config = dict(
    num_hidden_layers=20,
    experts_per_token=8,
    balance_bias=True,
    init_std_router=0.00823,
    lr_router=0.00141,
    num_attention_heads=3,
    head_dim=32,
    qk_norm=False,
    tie_word_embeddings=True,
    learning_rate=0.00239,
    decay_fraction=0.75,
    dataset='wikipedia_en',
)
Below are experts of layer 13 (counted from 0) of a mixture-of-experts language model. Rows are named router (the router's row for the expert), gate (a neuron's input weights, with its number), up (a neuron's input weights, with its number) and show model dimensions 0-127. Each number is 128 + 32 x the weight over its row's rms, rounded and kept within 0 to 255. Numbers have three digits each.
Before each expert's rows: a language model's description of what the expert responds to; "comes after" lists some tokens at least twice as common just before its tokens as in all text. This comes from a sample of Wikipedia text that the model never trained on. Tokens count by the router's weight.

# expert 50
Description: Dates after on
comes after: " ", " on", "On", " to", " On", " and"
router:117101099155145089130161180151187124113114164146190100089107140125117078095099109159072136100087061137154104074158096164175168150104155134158104084127122160122134086100180195175117145089133134122106083097164183082137156148129137094144162088152158146110176170119087158112147111191070181148141151178145125123081142111106113098140135082133090183074118105138106132096083121093154121076137
gate0:106137088123140110101098129111136169096120143112147152131174099185114098129135096121103131072130112108117139087146103178046087137142116170135155160194142077189149097142136125168177134167060131126174134063149105087117116079119109147112148179072174140112104159152140096140168179191101133136206136154128154166108124125134157162132098120141116115036090096058112092117086159089140147140133
up0:098178098091132146132161128173153184187114135117149163066173139055043142064129125149119153120154111136100132074162126194141158166115131139106129128137101145130099124137101164156110151070085144078151130127136104113131123126103152166215178174115091089094177152119164193154136111171171107151128089099139124149163094128116142162150087164114123124128109114077143124070099131072160158138070
gate1:144106128168118156161069140040058119157127120114156168090139109123173110212174117136166142124091142123146085150074130184108143139110099148187127133112058122147170118065112145122069131145093144094132137148095137137158100147132121130205175171148110109095159098116160129128177127111084091092148146175097120122154053125179151068129115111130085172160121085134090111150129091129174154124131
up1:129178081129131177173072075183163149141101154149087164091139123127122159111121137138136117165154134154102111124108125053090175145129102151105150109097098132071147101123116133153165096225050134083191154124104120107189095143122144145161099171139179144098087158155074142089133135132140135121075182201174085145131110119100120110129149087145172137159112130121149093109109091101077152167102
gate2:195108054096125133114117119144117083141106176168127148141176169108096139093113098091130191112103146170140185094138106178098183080138098169096102139115166134129175134126092150097134102124083141102081160075144100095104116096127107095103135088144140092093145086076120130168068123100120159110128141166156079119094060101163148143171197155135110139094141125169180133135176098175112140147202
up2:129118057124157047154131148170085152181191123122142110126173109107111113153180134060170123148153141151099119126160148128134145152129129110109182112106124143117144138192182096127126114146065101217112151089081118135111155140138098152131160138162122106091142058096178110100107116147120095075077121090173100138092102132135178133138144083157049106108173144116167140100127116203091146096123
gate3:090136120157138099061087181170159159087096174158130172191130139107142127161114116133109098098217137095149187076137159121092130134118127149146082184095131163162135129053174129093143128061108081119142121157103151180140141136099081140125188104099131161104158187093111131121114142156093171136089126111155101183117154103084115116119120086078127118059140119114141073165166167102159148122120
up3:076123147086159138128085081152166169109119148150132129090123104111125144107123052112079122174115127178153115161193166140109201098132119084123143110161130125189170172122194179141136125071161086109052102155163143184153110178129083113121085117136081140109111136101125083114134149103112113080159069156064128103086080125143135109103106168123127133130157202098180116129162137123148083122130
gate4:117124100081106117158175115142122185122162089121155096087097124115109120117116176075125137147116151123112147116145177046148107121170109093149063083120135174077111138109152116145086167152139173066116121129125078123154210131129134156142094118112165080107035163073144109173130100111126165097145114098108133138131168160169151036124167083145122181171131124136146196143149156125141097128169
up4:150157117120100154076129077137103172118140125128126111102155163088163099112115116139113150164092066176076133180138129102107119200143076144141105118111122139117198135180136102089145158118080185148153194102164092151105141126115150161100056139101137108150155150098116123084090142148136162141136082092125092121103155096095143054172163089236160099121179108066138126136103141152098153135104
gate5:153096157121079087179114180178150118137186141126107162089106131100061101173140121152112111197130066039125142137129107126156133112139132165181113143147086191172161126108135159098147117148144123157143134067149093189113085130118123122111104122073139070135153172165068112121150134081103128143170090119086118120125155128118074119156152137134096123081132174120111068179164163125150173063148
up5:175086137089128138107089195170156159077151140030143111105142134120159188081135125058133145119142151156134114165131188113122124150148102123095076148117168126160160154139095139134180105133111099179098079097130126134142128176186167163049114166119163149113108172148138068147167145104140111143168077084095127092109111145125151130096142106074151151140132131143096099116161167094160110044154
gate6:163222130084113123117121198148123134139081115134141115135110103147075148149142179148100138100131180126190122108114093080111159160170189132095164139147062136140143117068076147135095089120127062098144114113162127145159156101103099147131116155070090133151173120144145167044159125134074102166138150089125138106151120229130095159143133134177117111115147170141090140176132101105158096165146
up6:186126072160172173103155096144152103112078160117141110165131161150147073148110117108112127117131175117119103057105138129130094123097160180083153101177146131111086151113083148156131101119121174152103119085186213097137192137153071058120130151089105141107178164147115138118142126153112082129144100084131118155085170130150150104132107159135066105128137153196107126135026163123147146165110
gate7:106127121134115104160130167163132137146088129117163164162175124076119111117093193210102115111111184135089060124181137162118114172102149107173114125069121111108229085202162097075064096134122125098179152119094086152092110090081113150139190142135180080104151111180147148093114110115090162128117134136080128150179115125140111132126129100150137161117069105131098114137131103162125130151088
up7:101066172120060110125129117119173107085091136108191158130138089181122182125123107135105110133193147156069146170106115173113112152071144114130119101161152045126077146152149150176177137158147138112130161169088118111068144117126099116118171046103172144102092140135133153181094113157122080129104143091148113125108128105119116092081155139104193103063119133173126180117181123091155112164141
gate8:185075070128134091127205144152112155089132132109173158150111195102109126151085095125111121130107152136054075095120072138149090204096135160121108111111127124148136137161143055071135148146050168104108160097125084083183100150104128080133138138197120119121150147146129173200151150117134159128130100112183147153118114192104148147108186134119098167158124098103132111138155103082158136127138
up8:093144073136144109125091116086181112142154190104124089089167137135153132112135072113109119102117169181175129107118129136124147094105081115172177196117134101164112085104123127131139117113108102114106156193159168098155145107136152237116146163122193135118135103077125125119152099095134125123130179065182119088140141096124091104130093121062176140128139181210184124115108167114077118101099
gate9:103173151119104099124157164119115127134124148133072140139147141097098093199092145122084152065091129087149126091147094201165171121145138124120050183124119176121202149072163125160126139133126103103102156148146121132173134133166055160129128103093114115126112124050130114103134139095124116052151104138157158095101204108177097143137183138123112089157143151124067119097150135143189155134189
up9:064111121095097100177178160136121136159093082152120161106103124163084095114094115133159142123116187139139149167181106114125165060153090093187075151113144141140141137119068141174125181097163108128085113124106151172147175116144096162167129124139148173065124130098133073050115121098133118189085108156062174116146101119173132153105111189150113117092156148136158097156115150080140121091065
gate10:129133082122143095154161207080154140124165164171121152138088104124125117167089108133101138173120112152173117075164178110065050144131130142164146164138169115144117069166137095170144164187110148145145099051083179083099119161103118129087095159152124147116149171134114134119097132134089153079155129101180091104142176131147154132147122084099156101129238126093118124078132099102102094131129
up10:117170101128099123146142132082104131115140122091055106121162069099135149100123143130172115161150083120099183141093113156106134165122085134148144089078099141161071182111145109160083169152071131074132107152110146109147106113162161143134110188120092138087104151183203176049107119119145173169128062168132106158143128129194172169184104110099154096164136151097154099152124138166156074101131
gate11:167089146119128125138100187160120122179165092144087192079095158110125126165067135176064108113173092155115105139132212095171095110178139081138132160107112152152136128154129149139111115120108128113165072123097131183133134166094138103145141132129121109116173117122176167125135128138131134118164160105107161177083116152098126091071108157116137147119053050160088073066157165105160080085173
up11:147145116136065118133124087163145127166115118101152109146146126136121162119050141147139181152188177146113089184203100137122115139133063098127119102109118088113142122189215207132100190137116138161085116092146153094061115110120135160167160087102094115143137170142140173095176120157076146150073115165114151128112074164086140153096105085128150115152111126099081130101151098165103175158136
gate12:074148143091195094140085117108118148103163087100172055106116160148139145100125116113115098184127098125125160121118072115094172114085141150118151129168151112138059097145128196143141142117116141065139199090141117092117133132133155147107144214121129128110146107134155131066148146133131138151173099146108120126109174108165127125118133178159106208143191073213084085158131131087152110121070
up12:098088108111102092154097134146091080175127137087079123094182131120103172164115138129132169126127144164094078118102175157115153057120189164100076122096148134092124089091110177132118146151162163165097122160157177106124124081111168097160108116140165169164129237155170127110146113096167120122171111158114110115161131177121140146119110080151079071124132113053105090127157122172172122183138
gate13:137159162106175161133111136084115077113084140077170113129072060114088132107160104111123114138096163124171084153180139172141199176091158110115150143123128089168085101132149127140165099114145107087101147136092148138071142105046111154137117111140199119146173135118145064109156102189081088112196171155164121077111133117162072127123141088135166128177123101171099087126160124150172146141132
up13:138125112121119140142093178090106081088116120160143131156118124119085096071133121131178141102166086179083146110099137105185136181105116145145105106113182170135160193132105104099037139179083119096170125133124110175172138137130090097102190161100127138082078145180175147108071135163104129141096132085183151156146152135151130092117151098079195124108152125076137130107102174119196133072129
gate14:172217163154112158113127103105067098154137110100119168128180101108102131154112051118138138129185066138117105149150182168182138133090123139133093065167098162075066082134101112118066112110176157071137129122112107096181166108118109153112142118111180195145136135075152117130122137127113112142092135109080162210106108128112156120169091157107132111141088135151139126180122141163072112133155
up14:101143120132127182105084170129125141156110135121124084160166165109116138136054142065068090088095117053158043152145124116108114120153083101086115095123138144138047132155143128077094167131094127125111120169119117185150118155157126166132179122113117167201114146119147154133183167106093139152124114120127189144143196120119133131118168184173125175132083121076130154165144136095154058141092
gate15:104133102151094139108140137079129169074153181114144085161119118089120174100081052142090121108156133130152108186187105132115130081115150124146073106147104134176179065069122179151097159089076114114170146123099132128087142151204148130102163150136130147093187178155156143099146097139152120155140108128096145163102136126174081080123117137113132100097131147038131143128128199115092197129127
up15:097128124153119138091220174194126107134114128150164123124108116128132134092097101129040160119084139104150135115158147125155128145092208111163097082126095129090161142123147099152111176106164111111164180119106156115095116078146077113114097164049167106085123165121140133134117160095216099168131095106128131197154135109109113062090098100132199169167126132129130126104139131181127080101115
gate16:174103139105172111145131156113084103112178097159117155035113094138126092076089138110138135120091111124123145101149090152172160138129141127159135080150127161086114147139189083108135130143118206134084173087127181151196107149114102189115141124150105118107148154047149122159100133148085175143116148075127129097144116073228147134169143145094131105103101153105113111106151122194110128057117
up16:158117128174126131128092127114127166117109170133101084116121136067244144103142123140113084131065143153096135113124086100098098154161067118123138121134111169164117154130131102066151118199114090153103171127126133161184153167160144101093073076127126128126152085155119122123063249162130193147109176084131123110093126145117133115118108116157145164155166112084125165159141158139096099096125
gate17:113115093132143139096143117138217129173148172179176109163145119108121096112071160139078093117169176117177188091123120089187102165127147119124149172124109104142096135120152189131141115188101140114117136139112121080095117145138145157151104078139098107147148111170080183164123135147093143111126207114141142145119152127107135073139158131102126171126069115112123073040122037098140090084096
up17:127130130197130103149109140159170136163100168165125168137115159142095127144114158083109135041115079158115051124126116073145154115140120104117128154089138113113155153143102159146203103142164127198176147101117145146102187121094149146106162140136118128154139140129074141127094090190106187112089146148085111104150108104100121135179149058148052134168164105086116090095075118171172096114065
gate18:126134164115153145081120154185115126179101126114129146100121088131126100173120146124129150091134042104165125106073109144121181173106178111095098108156121168101117150135044142143108140109164076132100064091174141117130152138175109109118170132138162166076143136145079150140087145147105108169180166185116133088067098173127147071162119179159129173117150110188077103150044113145129124113151
up18:149116130139128125190128103160135130150138143141073070123153181094128168111071097116155135157093093106090116108171153148158128119209063125109117107123134121151118092170137149143109146130111177139124136128111197124124085160076136073117177164172105068099149131169070069183064134175142158139149110140166150124161074116125127105154136167181093152181139101116119152093062068107111093176137
gate19:070104149118130102089098118142149206140114141139071140135134166169125153168125162150146122165106119145058160054117126140183133074175153131134089121096057167065142179090121131121130110116057135146131121114130141130172111140101121144093135132234192125096148163149124142131149143137151121129067185104080151099081125101156104145133126098114091143048143138094148094098157166118091120162133
up19:160140148099116132093117178187063136120143128192126112124105157135161099153143118171095093092118110102167116118037158152103137083104153115174116147137114140182110106148153063154092122114148156127130123102170082145138169101130075137090097163119161088096139124160123126087174157128157158103070097082074124187114159141149111094198082124113158073151199120177141107091124161179171088119119
gate20:173177079115123165107125163120122187138081131142143133106039117167099075139093144165136103159167122134151151125109129175141124135149177117159105131125134063129198145120138077114119059137170097153126165055147106163107138104190132151075128110045148119074156161056096139095138138110107126150152137121119101133152135159082170121128116110114125131084174170130097123147156164087144068196123
up20:157080070129134160131173171087135160110084085145198192141154171142185133115171131141103177095109178148124138141162107131119118137130138169160186107089151113095106135097147117134146189065150133132124133117086119071147088142129145111140133136074161169159064146146084137092133172100141115107146136106077139094107055155155109113081157124128123143112102095088102192105088098232121113142144
gate21:102192133141065131142134098198134160144165146061082175131153109137109097127098055164144146126151102108166165092112144144128164129102182129110078114081144137166112122089111178163138112048161105138098080088088159127154137125100173117168172125130128166099137122144110183107117085115176095141150158127064134093056142134128142108146156122159142136084101141083156123110086096093107141196190
up21:152109110169097161049085121108098089080131100131155160146123144177119132190122116165127112079161123140118106145196137106107054107113144162125108114123144140149151091090190144128098150077182164146135129135139139185083124112144154125113170112118144135133158129134188058103144132116150185075091141127157185117101150110096129136191091141070091122121136073123090120122085167133188167039116
gate22:096131074122123055097128153167126149179173079103106103106163147156187167173093126161134134116068091139170121129180121115092122105124112166125122125147130172089181162112114207088170078148098092115136151131109136153116124079148125151097126113079148157160111117203155128109096129048136101133111132118108154170110126096156162159097103103132163109045096126133170144074106126174161180118184
up22:158130141128059059133119091162165059170047143120166127060135103079129162184166143119149129122126139090122111100112155144143108122119118125141108135198181159131106114138101168136137168155148146141096118153134158118119166117126115161132092114077112132093159101113152127146158159093177134142135174037146170095075063075106111144141097098108132101132199121113113110125148109147188216130160
gate23:175199120100136114167102115139093137123167105079107120096121097097213080165130124148128177118094133088118096121133150188132154095100127123089136129098100173183148104112109136135101148132127124094156119120209155091158110094178131080175159190153098105093167165051087121104140149153136104138121190136121166100164093129095180096079121114158096153154138111160132092167086120055130171165136
up23:081129107142146073130188104165128083142081173100154153096135201134061181167119139048096108144129149098128124115126096137073108176119133099181131090135118107144066145195154178130119113155110157153099234122179139120090175139096187146148119164159169128114148074142140147143109140142172126132105127136121094161117103128102157145098106113101139127125125142091140052081126099134069144154112
gate24:155149141127078108097096110126097139170181153138182147103077150120146166120109143172102147095114112131110095123165124121139111130145160189181067116122105086115125071104117059164112117119110174142099094111177103085137069132169143105155127122065155127080093179072120188117156126083101167160100117125174084140076160134154144122118166140138107188144122125179137200154190133132088057103122
up24:127114089050106138143109161109151152181157131053094138162167115153119115130153131131185106113150095152122154174108114160179093098089156052121155073168199109124158119107156085115083118141128155095165080171159121157123129134064079144116086174128121140144048138174105065152140172118149103165127135084131138129123116103126131113069123103086121123140171169149124175128115160058156124167093
gate25:069094146145092082110127192160125143163182119152109150148119146079143144105155144117126093102127047133170127087126181081119158134058170121123128154116122188139139164140063102136096127151162126163172136167121097126105137140151165210110098095166146162150081142131114096179127136109081137142070186140148133085121128132123089134089160125104153165054094151080112079112111070171172108099114
up25:162119085190111115080144146175133152095147125089098081148146085126075117121177152115105079080131159142094069172086112089060094141129132162178086075123138094107134140127134169117077102175189147101129155144105147144108140202109096154153196130136118094127103074137127138118144153154101118114064156167193171118177137091088110079130123186108117110151120140116133087149191128115125133182116
gate26:096103089113139202104123111161132132100175143095078048077127095146109087140149130130141124114112157106160066174128102201096161135142076107085153140166136134128182125173130150104164130140093156093162082150169130151092162086093086105172147089100071122156139122135131159170137167141125172127066180145144143136115083130117158107068078160159147168173139135113146155107106123121101217164112
up26:131126113077130185172140139077139113147104175120140154108070168155126132135157151114149193186139117171120122104139081123140183137087102096081139165097127150138179091127127099137090086171152176133151128121195072149105100147130118120161105132183158108135149145132120082141239094123123091111105111086173148123090106123179081128105086055085106128109121060118153140100094119122190118165114
gate27:158167144153148112146180114121199139176111142096154079174107128147171123119117144191110128107126109144143124088042098156156134145081125068111137159139089140115128095116125160166104109182165125170113082098147152111096138143146080121122091147162072125133092086136063132121126084178139141124128103120161149168097111072099140103133114187142089136153158200113077155198066053147119172144137
up27:129096144139146164092176072107131117163112102112114172149112145118126214059169145150156116165211159111154125163182143152130110143115122108130120129114060149140157106093138102109130139142102113069105128187139090167102151120110169163127118166121096101130131173121184098162161133071195104102148076074143089118134114077143041086146115151094148106106143083127132093105173195167137099119121
gate28:123090127142184127175138161093136152143144085167183111088081119113096137128099153219076114067088101107136102139107166119152093154144139123128098149202187145158145119146096071155112098157072094153167106061103144111101183139143093127166119117182101157153147118147095107146099125185113188124133154108137164110037149155113101147136164116144105167134175143118103113147092096118117073097086
up28:121163167085147155153082074128117182138032128092061195123167168132140134155121088100168127133127095160127134152109181189093185088109127131156178074130107117124126182147122122112132082093109094105107126196107103139131157111143120172162044117186142151156108196140143073141167106159159104123085102108102130131129104110101106099189139121148152114171144099125176137161154159125097156131128
gate29:101081154133115137111118096109099232142121112127129187147070138129099149106106132085093122114060119129194150133111166142186141106173144094151102132126104182100101142100111147131093118134127145191173142122129133209131126084161125138103165158127203143092077119145190193147102096112143154129132170172130115078111083104170083118136131099170095140069165107133100106050127134142131136100153
up29:116134129152066114143177100136134151143146065106155130174116086114107105080106122144091126178170134104143151150141103169101165067140134181175047125150089141105139108170191178133136073138169083141125083106129146186153069155083159125138116138176169118138074084102100155155131145103154055200159113119137132119108099079155124189122143074174173114113132110109080165137120108143148101126138
gate30:140163081065100095157099132196096128147160132129149167096084106123179091109083138167072144127132033070193117117156147147137118106106157134187087099121081168091157150136110079130120143125127102174118139163146080184148126133174051115156165104144171118100121187066164142161134137133137145107127082116139148105153159145164088060087142113162165153081126130143155168101115128134130112154148
up30:137204096094137139144086140091106078148127173137113127085123159093102127140118141133069172131080156080135109113157100111069147143095142168132156164109086113181118067162107088146071092223106168159145135165164132103124101141096091146128150136178106146127070121164162097097103139156176153139109095099174131117062121148171141096102139152115104108080113080082137172141144156189117083170150
gate31:216146104181143123200102190084152164127132142115183127134148069119144156125155142091152111096151106103146100101110137128186161103085183084130135094158124143109127074126147088166136095113152184146110137125180141192182123108121181094147100119114121086103094123119133084038172067121114171154085116105132114111113132116157137094076119110122099127131183153156119133153062097084117129112176
up31:146099182142149091155148121061112123167101146145182128143074147105117175107097154142207080092146033099120081075143147133151105148129144134087155126194093143085135098077142121140163114152130145106172085134127085171126169190084151076114188113093141122165132075191139093158119179137086135124118103101120152120117162111115153116133110164162074106157145169113099104110105126105104073149157